Experts of a small language model: vocabulary 16384, 7432 steps.
Below are experts of layer 10 (counted from 0) of a mixture-of-experts language model. Rows are named router (the router's row for the expert) and show model dimensions 0-95. Each number is 500 + 40 x the weight over its row's rms, rounded and kept within 0 to 999. Numbers have three digits each.
After each expert's rows: "gets" lists some tokens that make up at least twice as much of what it gets as of all text. This comes from a sample of Wikipedia text that the model never trained on. Tokens count by the router's weight.

# expert 69
router:496477474582454465576445504484479516402500433480542488548488574415488546461486512480508517489548537546517517484451446468529462444538582480516609484495531506574474547501460537478523540548436477540476476492513444509434461491550514472554462428520517509549484471499526480494489471521477479541
gets: " S", " J", " C", " K", " R", " P"

# expert 55
router:438466507556436506580450531468524514463529519521526447559567505440528473502460500517525521470521559528543563514575402446504460476434520552481500533556538528621489497453501510459520561480422510466469497481502535435507436456542565500514491493511474516499542474483509520552525488538535508483
gets: "/", ":", ".", "–", "_", " '"

# expert 54
router:530482476565512518561499556435519528448474471467447566527554581451521498526547509491488538528538546527590561471486431469494479463537560464520526476484536501520471504520482507430479545511408531495507482474556463488415458531520519442480482467400468538582558514508526537524535530527512527506
gets: " he", " He", " which", " who", " it", " It"

# expert 78
router:424469483567489458491506538436492563444498517566554540530492511480506556493586472536506550473531486539582539521463527552507487481514570483441551464505446516536516529475491527413473549546466448443505445596546504500464465538581512464491485505457470520573479517539522444523513530527518514487
gets: " the", " this", " his", " two", " their", " This"

# expert 23
router:462458460522505424585449479499521506440509472487526453485511528444472506544524520426495530503483539579495523493443493522562433487514541542487614433586498540510485574484479539479503487499492463505510459515472447461447397487580509529490491531502463555553571501529531528552540497507488510502
gets: " |", "|", "-", " November", " July", " June"

# expert 120
router:493491491546444495595474524518468491479484531553489506532528554411431560480525520455518524484545593563515479586520499546528467491492556546517537476533546527556493574474483597447480555504444517524415490463474476521472456533589529426489497509491494491569522481482488484528535514512492511473
gets: " |", ":", ";", " -", " —;", " 0;"

# expert 94
router:529449494508480550576449548494461471478450493509496520462525473444476587534547447471546520480553554545533482571524462556555445507537513513516574437545526540499496557495441510458546549550484455535467505515555476509458477511535527469503510467511470564612587502431529533489521505528485510532
gets: " |", "|", "-", " -", ":", " –"

# expert 89
router:455462430567497486555491529461451441502456475458518528510543575456447536504471513497483482529509471563532449531508445472548467477567548475505517473542534482529497542450463526449509545583474528525486518483521486461455425477513551427530455464450395494487513448554509450551578536475507533470
gets: "s", " him", "ers", " them", " it", " people"

# expert 90
router:500417518528446542553455509520537436474506481451548484441526513442537542577565479479511584532550497466513487492471447552479445400537527581492515486507467571512464538476484542458440519568515490529499420489495471501490477493537508466526478454484477574531527548510503441482493547488532526574
gets: " E", " L", " Am", " Ar", " am", " def"

# expert 103
router:525463469553453401551452516476510518438491438508493494553530562438484548524552541476492516518521534580553492489495437466562444452531563553517612466535515498561483514496470538465571526554438532557484485522540464470479436496545528442526491468486483501529527489527536458524552476524489506483
gets: " Nominated", "1", "2", "5", "3", "4"

# expert 68
router:465509563513424454541414499470473503501460541531521480530564511497492567520546428454499582469546560533546526480495517570541444479446541504521574483510521499484512521435488547436508515573497490562460537459523458512476447563514543437503481477501469508588474494493505501490551560494528575476
gets: " |", "|---|---|---|---|---|", " pp.", " years,", " people,", " least"

# expert 10
router:496536428530518477544417492481480505459544428506543502531546526476475503503514529430514462500461534536517490522517466466534463470402538551559602500545519509460530504456463464425533513542455541510444442450478428473434439484548575422507491456482440468526494472472510468500492503513461480460
gets: "en", "s", "is", "z", "er", "ov"

# expert 118
router:505442484526462441539425522492527482429496480503509490537543580430458545515498518473501523534531525579554524498488444492549427451549561546546575477514539517565487538466465508472556537533431518558457489524514468478455415497564542436484497491495491525544522467484538472577534458542525473494
gets: " 0", " MF", " and", " ", " —", " but"

# expert 16
router:463487464516430565582393511484497441434438457466524493530506509485459566449519524463513545463503456472527549509571518498488415516519604531482511458494493542519502462484418515452535531519452480558407541531511464470456431529553487479533519503454478520498474462512520506515513529494465541530
gets: " for", " with", " of", " by", " after", " to"

# expert 113
router:451487514554501500518421555439531501508432450479525466583482553464495562482540493532544455497562471475508487502506475500484456458493563543485523443562549520562473482421521525488528570542476531580474532523528470525445448558538521477460573545453464475518530494526474475527546462567566508545
gets: "\n", "==", " ==", "s==", "===", " life=="

# expert 76
router:535488491510487448542422497451507541496476438483473523515526516477516492562482480465519503447557521533576530526482484473542455471480557587460567484491476440575464524473448519407530536521452517513521469511565558523496439507561575470496496486499456549527585520487498433488538485580478569512
gets: " ", " per", " that", " for", " For", " which"

# expert 41
router:496448458490460475503444530486472542476517499504463457464477488474510474472575453413571519523530496566563491529458486482514475507473530488496486445572499476532568504498467557419475536528435466480497497519516450466476501504614487426526497505488495502627462565542494467535496447582517532495
gets: " his", "'s", " the", " first", " her", " their"

# expert 100
router:483502444539472474560459555542530472461499510465475546481490516492465534516556498497456523533522508563609517494473515466510505480483534531476523518520537501463478469436429562450502522556483505486415550514518456539532428584518515437480451521524429486554554571542566438548544493550508449539
gets: " an", " An", " ex", " R", " this", "An"

# expert 95
router:440460443501476503581460493514547498504444444519516542505523556483501520544558472554516507449525478497513532595535540556486463497462568566494562512564453477506567544439500558447500576500515512473467483544461446504475424490520583478542503475515492514550525500542527537536453499523457587477
gets: " in", " In", " of", "In", " from", ":"

# expert 24
router:450451452536448461518416477509528509385498511464529524574483489470483509507526483506488506542584496519513493520490475446557500465519527469550574539540529477503431545488468478450518564513475572545441483504505503498459403458543573473556520484544480478502534475472507504520596476541479547559
gets: "S", " (S", " S", "-S", " \"S", "-s"

# expert 119
router:496452455520447515527451520523500477470491471489517462527489517468477582495480515445483501469569537557517562596490507493591452457514544545530493493522524510507509561466427506437548523560461531522503452462490480487502413467554549467566497454518466512511479487547535482568585466498588461558
gets: " as", " that", " became", " As", " when", " where"

# expert 101
router:504435550588463499550409522449544488509512498518475471554526542490468572485565511453453510534463449471516526570555526482512485463461565504489585467499516539540580557495458554449466478498431562490487480505486452513465516539522500530527421502484423521560531503522493504505569545533528518465
gets: " had", " has", " have", " not", " also", " only"

# expert 20
router:484487484572461573570482555533449499464448505535507578453505483454424556461493497474501502476508457541503544477486534460565382425540488491497596478584545492490573519541444509505477577566509530547462511518489496484479543491515522465473512520506507492534498563499509487541515504532519577522
gets: "|", " |", "″N", " No.", ":", " (aged"

# expert 122
router:479477461508461460522496541453493486383481489528483512537520556533503492482504435495537509481550494551558486485444460563527454478491532551481637446561510468453538496476525466499551496562471457492407498490500447517481447549544510399495507525464492579492530517533510451509541504543529480536
gets: "ic", "al", "ical", "ial", " of", "ed"

# expert 19
router:500424462534453511611443535538488412517472489455512462514528535425495530486557537454516570496513523533561457501483458519544424490557534491461561515538532550541468490471432552488554497519451501497490504506501467495420468479577507477535507530501437537516485478465504532522579529565437504511
gets: "-", " |", " by", ":", " and", " by:"

# expert 39
router:508467457569472434579404516487488491418486464530526489549513585425468525497521528491509521503539533570569532509503435506546467460517549524494570479537514490548485546481488511469565535525426492540492481519525457463446421499552557448519477462476491509553528487479529471572558447525507487512
gets: "\n", " there", "as", "and", "B", "ros"

# expert 40
router:474454431542447504573459509509504515403464504544513490500473536452516515538508463506528501546482479529561549465458479495504389481498510495498559500518462503468558523516481544439476538471441483542481485550527418422470417459539538514443481490483480476617555477475500524493500459441538543504
gets: " May", " in", " January", " March", "|", " September"

# expert 0
router:494467430572470455565438501477514486438452469518533469518516592441493516512516495475490507516560524566570513503469409471541459451560592532484583491533500485569519515483477504464568515531429505543520468503495480496463430481563549446502457483467486504551510465501543488572537473513500488523
gets: " 0", "\"", " 1", " —", " 2", " there"

# expert 51
router:493507493534466502581461462443494542471467412500475479496529513528508526488533482496494549567547534505502475484509452511512493446522625482558594489516486447468552596453460452477477503534459452482428516467487496454513478530573607445531484548490475450557499471495488456459514456494517497494
gets: "in", "an", "ar", "al", "ad", "am"

# expert 124
router:494440518445515568537463535433526490447512542504473507513499452504487555504493542465472492439599500512580482527460467516473484410511536505458520507533592508498506564460499543495455560538468504526458421497528471522469540533593524506533496451485513485569494453570526425478500490506532581471
gets: " P", " T", " p", " t", " c", " d"

# expert 112
router:482448493480460533595493545464515547440521400505539476549519479426512534480543540487454545487493477485538492450547492490498485431584544526532511531527495477581475461495519528482550495543461499520434502492502473470492509469565556455493543471403460489543506471602478512559518503582482507467
gets: "C", "D", "M", "S", "T", "P"

# expert 79
router:486388532549518529513471507494542470445551497501489508519474523489424518469519558499548538458579443503530472492498469544512486450454585523530553486642538489527487509463533475475501514495501474529508581505467456514485457555550519463557446537448476486484520447553555510479576534500449522514
gets: "c", "C", "-", "-d", "ig", "g"

# expert 1
router:463398483587476547492466489430493490425525537462475535449530481460520505527528514512468505421547520457468483521540467525499484444449480554509480539507539562548475482542483484392530537508418512491480479512541499482512415550545478433524509524492437473551524491452542553459556554542519514520
gets: " (", " \"", "-", " un", " re", " inter"

# expert 18
router:436477416573499465590488543465556516485487498523475518542587559450478506508563455428444530472506522522531502513499526513540470448555499550516546470522587491521485506510431527465469583493505462510412498514528502512497458499507581461442488451526458533555465522507457545519543526485494567490
gets: " |", "|", " /", ";", " Coordinates:", " 0;"

# expert 98
router:505465499531472444539426524476534510452473461504516496538485588405436546517496506489496514533539523558589481514502458477556470450531568553476559476558514468567506550485456508451556528521424521544471499506513464511463412487568567436502483453485469507524559487494539494539557470524531493529
gets: " ", " —", " South", " North", " United", " Europe"

# expert 9
router:502497422467470514538402569459470503479474474530483532552552497488480560537537499479538492519531528536562496506512503504540416427529605540445561493539514524500487538484498555422547526504447506535437531516529496522431451538523485500553514541495448491621516510443514508510535444492489485516
gets: ".", "s.", ").", "es.", "ed.", "a."

# expert 92
router:461492471520446506502439559488538520438550470473533459545550574496506500498557542487546550522570517475576552480536490468557384519530501508447508504494552544493529539543503491464493536522408540523416491468454470546451491506560543459446520462467496529506518483486527498429556421516496529506
gets: " and", " or", " but", " &", " then", " while"

# expert 30
router:502455524493490559514435526512474484482542517485441525494483520472462531516477479515463583480547453514512516537513500436494474447550512475443533532577499544569513561484512510503505545562486401529509536468531455375453444555521525468565568494472485484587474488537462455515558472502438526484
gets: "B", "P", "M", "D", "L", " (P"

# expert 75
router:499439490561457495567468547457500516435523477522482524441492515479536539507499479543496546501604505561544525550477511473559443522497559543498587446494491511546458493490466532445505522528452467555466500520504479491444492511567562427555516531498437512640471526481515473508499497549543475506
gets: " the", " The", "The", " \"The", " \"the", " (the"

# expert 73
router:496498481499481452498444536528477473443471438459567507528501538446469473502502495477517586564530546527580439543489468460457447454563572510504588523600498541554509478425490503446486525484473522542479480474501456512467469517517502415510485510456446473512524537481515496534525451542554577446
gets: ")", "\"", "===", "==", " ==", "%"

# expert 62
router:502447452527486528538483545470482520473438482405491472496564500465483563536578480472453469491570495490475529523499485472458425478493566569497547479515567450506507545462434513492526498532448531553529469433474468454494439510523546422549511489452509459598520529529562509454490452494450500458
gets: " was", " is", " were", " are", " be", " been"

# expert 96
router:504486475523433457519427521425505500441487475496507517522535624472446536487497506481541505472529523553561502507499464498544446459558586508558598491544514515558475529472484522466571535527462486545485475490516454474476426460532592415501485478501435503512502474522523476544558457509482509528
gets: "i", "ing", " ==", "u", " that", " "

# expert 116
router:459456484516519559564395518440498520428522473475497468495461570474464506483490498495522573494504515533522456491521483551506476452494522478420520555580513521516521539506502508501445535588503461577425508535497444519486503557566557515483535487515425537529505495466451457483448477526437593492
gets: " L", " K", " Ch", " V", " W", " F"

# expert 36
router:512466471528429485578418547504540483446469451542518525549554545453496525503514504469509504519559554552554505522495460466561425458528581544495581474513519522574519533482467551485570503515410513536445487511483491508461425531560575465526480497521465544545502492476531470536517457546521493502
gets: ".", "s.", ":", ").", "a.", "es."

# expert 27
router:462450461503552474559471506500503477431491447510527485512579556405493528500468505433527553483562473568508481516521516514485478482453526548486483448553545462579563497506470477464577481599472511495441462488521431553453447561509563476553522467507545531512435533502516485482510488480525561478
gets: " on", " of", " On", "On", " from", " Born:"

# expert 47
router:473471514508445447502539547457473464476410521478559535507561519456434520453489502445511586498524553520525509504525412487567445494528535591461520465597505558502509553517513508457498539495459461510436525458493550526450449550553551441523543472486453533565492511501522486463486467513465531526
gets: " |", ";", ");", "|---|---|---|---|", "|---|---|---|---|---|---|", "|---|---|---|"

# expert 87
router:416440497558457527517489565428436533459465481518503497474509541459520544553534476486507540508568483582569529505493520517576495512519561529465571470523554543523506498530486520479482527521444471472425459464545477486420513460584580481519527533525425499554487544497539437484473477514532491492
gets: " the", " The", "The", " its", " (the", " (The"

# expert 14
router:493476437563451431581425516488518503448515476527507535520532570444492530485496498475519524518539514519558504534483431469537443453541559565490601463537553520565487519468492509486585545569444520524475486521543433521501414500546533451485474520469483515532509485479530465541580463506486492490
gets: "ed", "\"", " said", " led", "=", " left"

# expert 52
router:506488420570448435567398529478491484412481475535511474506527559437473547498526512471498518500554532561556528525492420494539453437538581525509592476533533509550496523460502492472548525527434508526493487538519462503475404490538533457520498476486465509551502476513551474539572501494481500507
gets: " ", "ul", " Pos", " Source", " host", "ad"

# expert 33
router:464500528565484493539448515426515417428490513527503547475544557487488509534533439529456503497489534557578540566510482451535453499530510481499511461575531502528563503516417541490530507508434538598489500479501483478441465621551515472518526497508492508509560460483507430497524521498441554480
gets: " to", " would", " can", " in", " not", " will"

# expert 65
router:525465457535498444526415524453509475428479471526517500542528591467477532523487478488515518489528538566570540511469476510557463476576582560523587470565540543556494515494446537460564536531413470528474490532487481481460418509517535435518476494474455526563507472532528463516548482534503489485
gets: " of", " with", " The", " red", " on", " for"

# expert 126
router:530459499535453501575430539497528480445477468520507507553521589471476529503488526484488520531570519564554543505489469499571473466553566571547562475538495521569472532496496508459563552536412498524482516523538439490456404485549530411475461496491473530519498502488501475581515437516522495512
gets: " of", " that", " which", " where", " among", " between"

# expert 117
router:434469543468469518559431488502444453428479398480511482464522554511473515513507513479520475511500488544499539540463514531563524511494592562492565512563513511490522522510435529477550577542454533507479487528528482506475430530599528448534536538515465536523552486478543504491467434496416563529
gets: " in", " of", " from", " at", " for", " within"

# expert 26
router:521473455528464432579416545463498508439455466552528490560521569424486530505517497464488509495528530552555511532505423475563450460533573559503560492516534493555464533451495522456574545525425526525469472524502492472483412521543532455503469482490441511533510465494531491549566457521480531498
gets: ".", "s.", " ==", "es.", "ed.", "a."

# expert 88
router:507466462549468452570426511476513502426493475536522498519559572459463516532510516463472508509531530579563500498486429472551425467542581541520567491540525507563493530492492533457539520541458497543488503563511442489465386525561550446498492473488458512543528483526526459570553486501520531504
gets: " X", " there", "ush", " ", "k", " would"

# expert 93
router:534478475525473392580404570493503465447465492503485537520507605465511487485528494482460525477552497568594482500500472474513489455570520597461525535517493501537471511461485505467517557558413522542470464515513507500465464454552577476481492504434494526547495451486544503541541487525522502492
gets: " ", " Art", " music", " It", " Film", " art"

# expert 80
router:440528528483463513594461513485481525490514468490579481498491544490512543502558513490543470542535538577493539502492482526555472481485569534449535466527546525481512531411436510493468524467483507557424477450551512496458427515567564484524523529419498514550523503591487552513571445558467542501
gets: ",", "a,", "s,", "),", "e,", "er,"

# expert 11
router:492533467547534466546457530440504467472488466473501484515536492430524511537475504500556490523556496541559500535505464476508474480539487525520609484594517523544474640492473477473525572550470569564459482462484468463458473468475550441516460479472408532465492501562542485533534494488473548473
gets: "s", "es", "ers", "ations", "ings", "ions"

# expert 5
router:512471439492430451575423537466532483424461479556512487559534558448463528520471531480523513517567527542559519540460435511547437460568576529507551464503498537561496538452465529461569531546434519529483460492519465466459443491557545459515492470490469523544498479490526463545541476545517474508
gets: " that", ".", " where", " when", ",", " However,"

# expert 114
router:502453501476503463540485560480527491497525511542516451491581510511447489485457454570499476460573473514558580494554407552534469480531544499500542449564519520430507521536433568434530522523405518515472498489559533518459441483553548504519469478520468501533580515533512487551581503508488540515
gets: " de", "o", "a", " De", " La", " do"

# expert 15
router:491480451551462453551450528469529458446522456541507480551525572431475499475532531468493496530521544509549491533505436494571483457538558539490606481548536511594483536497474539454591532551419506565477476522542478487490419487543518445507477517497442525517524472492519508532561462542512517530
gets: "\n", "-", "=", ":", ".", " series"

# expert 53
router:498474458551478459577435527512507494439494472538497486543550575455475534505498519459538521516523522586580539511480448495539448442587573547507585479525531533546511539504484528482550543529445493535463475543540458487455398540526530437512477471471472520521518491502558477562547477538521498511
gets: "=", " Genus:", " DF", " 2", " 3", " Synonyms:"

# expert 121
router:461465473527493525523393535422560444480478458494558465502522518500499536486528498494518515456542505575532525485502447507476494430595555481525526529514498528556486526470461574505473547514475490447526562532540430493549444530548612489549550501520496523585496493467522478440493471508494567514
gets: " Sh", " K", " Y", " N", " J", " D"

# expert 3
router:466434483494516479591548551394543453474492500473498514545553569459511530485550534533499558511580541571540463479510449536470435463446513512496489511557491478518544506511466506415489574594449486530533494492562465494482441488515496500555461515503501466504525506510533511484509477600500557488
gets: " 1", " 3", " 2", " 4", " 5", " 6"

# expert 125
router:481479430519438507496454487440541490436515473533501535511526494483416495476546489499519514494511563556520477457478450512531480482518531533531503508515432476552559512452453545526472553536411482572523442509539455581460496481597550462570491516431434495536525489486489519520547447542533541569
gets: " B", " C", " A", " D", " S", " M"

# expert 66
router:449429508535559542557507581516474504517499493564464526472471484470512572497588403509542537528514510478497496537501429459535511456538535501432562446545475549484531503494511480423528534488450499516468507571459478485438465493558531437538487524444460484566519440430554528464483510524503516470
gets: "-", "==", "===", "|", "\n", "="

# expert 82
router:488413531518472492589506519520488433459504484488519545515518541491420519509554469501549500519507523569502487492511406518535398475494565479447589514489557552523522506492463462432486594486458516511437507500484528461503433541539485494554493440433489540528467519535522513512561526527509562474
gets: ",", "s,", "es,", "e,", "),", "ing,"

# expert 28
router:464460447544436487505421516472530420478525464555503481511494501445519593515567499526506559420572422539492558554530517507560507504479569525503537482535541485569486494458407553520507617517493516508445520474522482483488448520546502486499544516485495476491529497508496491469493560511467556448
gets: " at", " to", " by", " of", " for", " over"

# expert 72
router:523443489533455417552437517476503470430472440526514498544518588450475509521517482491508538526506513574574515521487434478531428488528573545506557492544548524557491518496464499476529530549443511539468505518506457510454384513559558457492475452449502483554534475494542460543560488523507534538
gets: " and", " to", " of", "ing", " in", ","

# expert 8
router:500448470552466448583426518467471502439494448531527514552527566469458527517505535480510504507538516549569509517478457478546440451549582532524602453541534546576488500492478521437552525522448485525477535535520440494445416496536555441482482488477510529514524508534524471580542473520486512483
gets: "\n", " all", " of", " ISBN", " Prime", " lead"

# expert 43
router:433468522469457467555512532459463497490443439482543473520511556497459560552604519535481483428567502541509477488505538490534458429534516555484518502575545476550508480465492498469473577540432509471501470489488497442495515542515518421528478484515423484510517485470503436467586435530517574537
gets: "′", "4", "3", "9", "7", "6"

# expert 56
router:512440435547441477540432543471536501436466466520528510504559559435446545495486500467499534500539526552535494509487453511545437462558552541513602473520540495584487546453489508454544544557438484548466507532539488458462451536550551459521495480484459519519511453513525477576553445500541496476
gets: " ", "\n", "|", " |", " also==", " \"D"

# expert 67
router:428450497531459518567523475529574490443505468491477525498525488506466545504474455437524486444499488525508506489531488493493435460526579528507510511577547467502486524515460558438528546524368549572486430520483428456493406511511495508548478547480471554487497437470525446531456540532529517477
gets: " $", ".1", ".5", ".3", ".8", ".2"

# expert 50
router:491459454533453431543432546476511477441508465529555531548543534427478536522495526496520521512518520577560514519488448494518442449551580516509578452544556493545518534483461530454579530534438510543450498527506469494448440519574570432494481471483452518510532464510520472555540446512527499510
gets: "ed", "ing", "ated", " of", " joined", " along"

# expert 107
router:459488450548504506472477501462478510403504478521561523528523471486461546498503450471500573491495505471525539542510507543502435524518532484484551437493576533485495492487482529441470512578467445558538442458516490418494502513574566528563502490471461505596514528475510558482564479579478599528
gets: " a", " =", " A", "A", " one", " \"A"

# expert 7
router:450415540557446475491515540503512487454523455515529538534536504472486570506505476473539515455486458514571553502433456545466467476509569501454586436532547525548515507464446490447527529549494504480445461545451434477466483469529541469554454477462444490508553544495465450476598481563517486533
gets: " more", " a", "ed", " large", " small", " known"

# expert 71
router:475464452530489430534437514493535474414458449502511511558533562439481540526503504451489497528552554579585489501469458483557462445532590526521568445532537515532503538509498519459544535548417500581458491529525449508467440495556558445509510487501462509551539486493523484560536480499505492499
gets: "\n", " |", "===", " ===", " ", "===="

# expert 110
router:512461457543461458559465533472522471445496470529550521531534579469494543533487513480484522521551542556572543553504437502549427473557571559532572502532526528564499537487476570469560539522424498532478500506516485523467392500560527452509504478518463515555519480500533485558554446541524499525
gets: " as", " of", " that", ";", " and", " or"

# expert 46
router:502484439574445418558439531505532484416458464505497494537535585449466539514510505464482495494510528570562502494495423513569487434559557506485582450549530523549481544459495524481582551511430497529473503526522461490484433511522529459499488482487480498518512487508570519566544460534502550511
gets: "\n", " River", " route", " family", " Road", " river"

# expert 127
router:508460481547463428566422502503497487411486454540526496537528575447494506520510510477485512524565538567551538531492434482575443442529575540527562497525507530548481550473481528468579518516455510547470489522520476494454422494550540444489449485474459503514492467495540485590555452519516515528
gets: "\"", " well", " Records", " Co.", " form", " Inc."

# expert 45
router:495462447556453420552415510475487486420484490505528531523527583466475499502503517465504507513540537569556516517483472497545458441542603522521596490541530493546507503505453488468559550521438486552457487528532447495449402518543560448516468505495466508546519497518536480557539497535538504527
gets: " North", " South", " high", " Country:", " He", " Western"